From a checkpoint of a small mixture-of-experts model trained on Wikipedia.
Size: 9 layers, width 384.
Experts: 128 SwiGLU neurons an expert, 4 picks a token, a sigmoid router.
Training: a variant of SOAP for the experts, 1066M tokens.
Below are experts of layer 5 (counted from 0) of a mixture-of-experts language model. Rows are named router (the router's row for the expert) and show model dimensions 288-383. Each number is 500 + 50 x the weight over its row's rms, rounded and kept within 0 to 999. Numbers have three digits each.
Before each expert's rows: "gets" lists some tokens that make up at least twice as much of what it gets as of all text; "comes before" lists some tokens at least twice as common just after its tokens as in all text. This comes from a sample of Wikipedia text that the model never trained on. Tokens count by the router's weight.

# expert 5
gets: "\n", "-", "|", " most", " more", " 0"
comes before: "|", "\n", "The", "In", " than", "=="
router:451462433556530471439516525498601558488454450575455420489590496487401443546439561486464465496565536480524528472559402581464512553525421404430531461518542475435581538473571548580459606512507523476541573545531452533531545443486429585479541461458492597520504452432514478509490552434423551483

# expert 16
gets: "\n", " was", " ==", " is", "==", "\n "
comes before: "\n", "-", "|", "The", "In", " -"
router:378523395533477528452554513497527516488542524545461476500485442452452467522578502499521529517488545489602477544410494513506496462438519575552558469474537422434586535440559509587545451511485494554531511508528515571422578543504556539521510521525462506475516501515490524498578365428503468525

# expert 22
gets: ".", " |", "s.", " won", " to", " released"
comes before: "\n", " to", "|", " The", " the", " a"
router:451532486541461480476447439521464498472500435491498390523455469452542451560514489426488520472474356531458605637531480583566429500464472488460575526417445461442497523485463561558464460403479562549507507463455508536568493460473482450467507455439509499472506457475572459453501523381352453512

# expert 28
gets: ",", " that", ".", " where", " which", " and"
comes before: " he", " the", " and", " The", " it", " she"
router:538463503517413476548507419442573549452564448458495524562564556530514478561488407535523477483496466506543576535527483605450559450524459521476475546510505544600383555477504509509401585556534562501462435464484499512507643441543491559599466512448609438579516494459576489501516421444442525491

# expert 52
gets: " ", "on", " —", " not", " part", "az"
comes before: " |", "ed", "ing", "ed.", "ed,", " by"
router:430500521483534519508496473547584558516457513516535504476600438475547433410489626581490449478470561474540516425496508530511505411553385560495465570474489365462442576476441536529427432525504467566487560552479571451503480385456466472467499551494424510426515450508482574522546631479513493442

# expert 37
gets: " |", " as", " by", "h", "a", "i"
comes before: " ", "\n", " a", " 0", " well", " —"
router:569560581514452516472462471466412410491476533484618489451514550431514485444479458500539555466466521452553436575505419501547481527432405479474560546385529475604493427560593487545564538558399581492534588454456458445552529478570499478471492491485500468538483554552418477499483529424420570429

# expert 2
gets: " |", " of", ",", ":", " in", "s,"
comes before: " the", " he", " ", " a", " it", " which"
router:485507538574409498466425554480550417528463523463561578472504522394546493549466495446552548491517436521443558476562495537556513440501464463430598511504567409464473519495428581523520437500481527483556442419612568523536560420546531427544512449402517439510492536545595528553409408467470518544

# expert 19
gets: " to", " of", " for", " with", " had", " has"
comes before: " the", " a", " be", " been", " his", " an"
router:483534445613432549416490578569485560365452535556492532529516510531428468564454428581491472443386494502500479584463521548569471493504495420479510394498503413455549509495440577509519539503496471588519423523465535530513576481531432512515411477464480497488485572416579510586445552585471533549

# expert 26
gets: " in", ".", " In", "s.", " ", "In"
comes before: "\n", " The", " the", " In", " He", " It"
router:472477405513467497521466470467462607510476499456529586528551501486517502489491476537469522472538557569486418540522478513522465516500472538500513509472588463571547551526475532467500537529517517602522521448461530533581570547436462475472451520508523415503526449478546476466400398550461539511

# expert 46
gets: "\n", " |", ".", "s.", " after", ")."
comes before: "\n", "-", "|", " The", " ", " He"
router:396527468568521445521517427506568432494492551500528485508496497494425501498523507520532490481421533547516539531601489484459471532569434560554544569470542510580492460553637536491496499473559493525546574491423535490525531448551503493411480557464545451501471508570560430601423509489420548513

# expert 1
gets: " |", " L", " 0", " /", " ·", ";"
comes before: " |", " ", " JPL", " /", " MPC", " A;"
router:451526503397507479508461529492504474456520508497439550427526538576499497528428496439403514456453466435531546450439478507546506536418415466448419459463423414429538514450450499505537450416423583472534502485480590438429536481518435451472533553528534527542528468440467494560559609511476497550

# expert 59
gets: " the", " of", " to", " by", " from", " for"
comes before: " the", " a", " his", " their", " he", " they"
router:450519616465421462483450539403531505496476452580511500449465514560511545483499436528545449553452472452474452566474514504439568480497391521413398442573589504553526488543505473412409512515538463533572486544525518504453527475513461547526424497576465519545483537474558400574437461472487528561

# expert 62
gets: ")", "\"", " he", " He", " his", "\n"
comes before: "\n", " was", " is", "-", " had", " has"
router:448614576501508462472504519526497425519497548539393398510579521514452513543475509519484535486570497505428584580504559527551503379465497507498453550461531436491389504426410509613542478465520514539517473509553479485528549550504560458495539471458505463544434424499500476566430469514484631488

# expert 56
gets: " of", " to", " in", " at", " from", " on"
comes before: " the", " a", " his", " their", " an", " her"
router:539576451453506482478482453472519498496405405474490470466483476474572499461566430421478522468458459415496565593507477477617492508535464495450533578550491423452539479552523500405481507456522483526522495511483505469504537446402503460544428449415573415522482478530512422515468570413501501496

# expert 61
gets: "\n", "|", "-", "==", "=", "==="
comes before: "\n", "The", "=", "In", "==", "|"
router:556484515426507445488563540416457488449489493451454442417419443417519514514574447467469512454452542485533473485562534556500535574508490471522423513497564460562493511510504474518441442465455500465525514504541519599450581492505460499455428570521535561460509484514561584627483418539449595536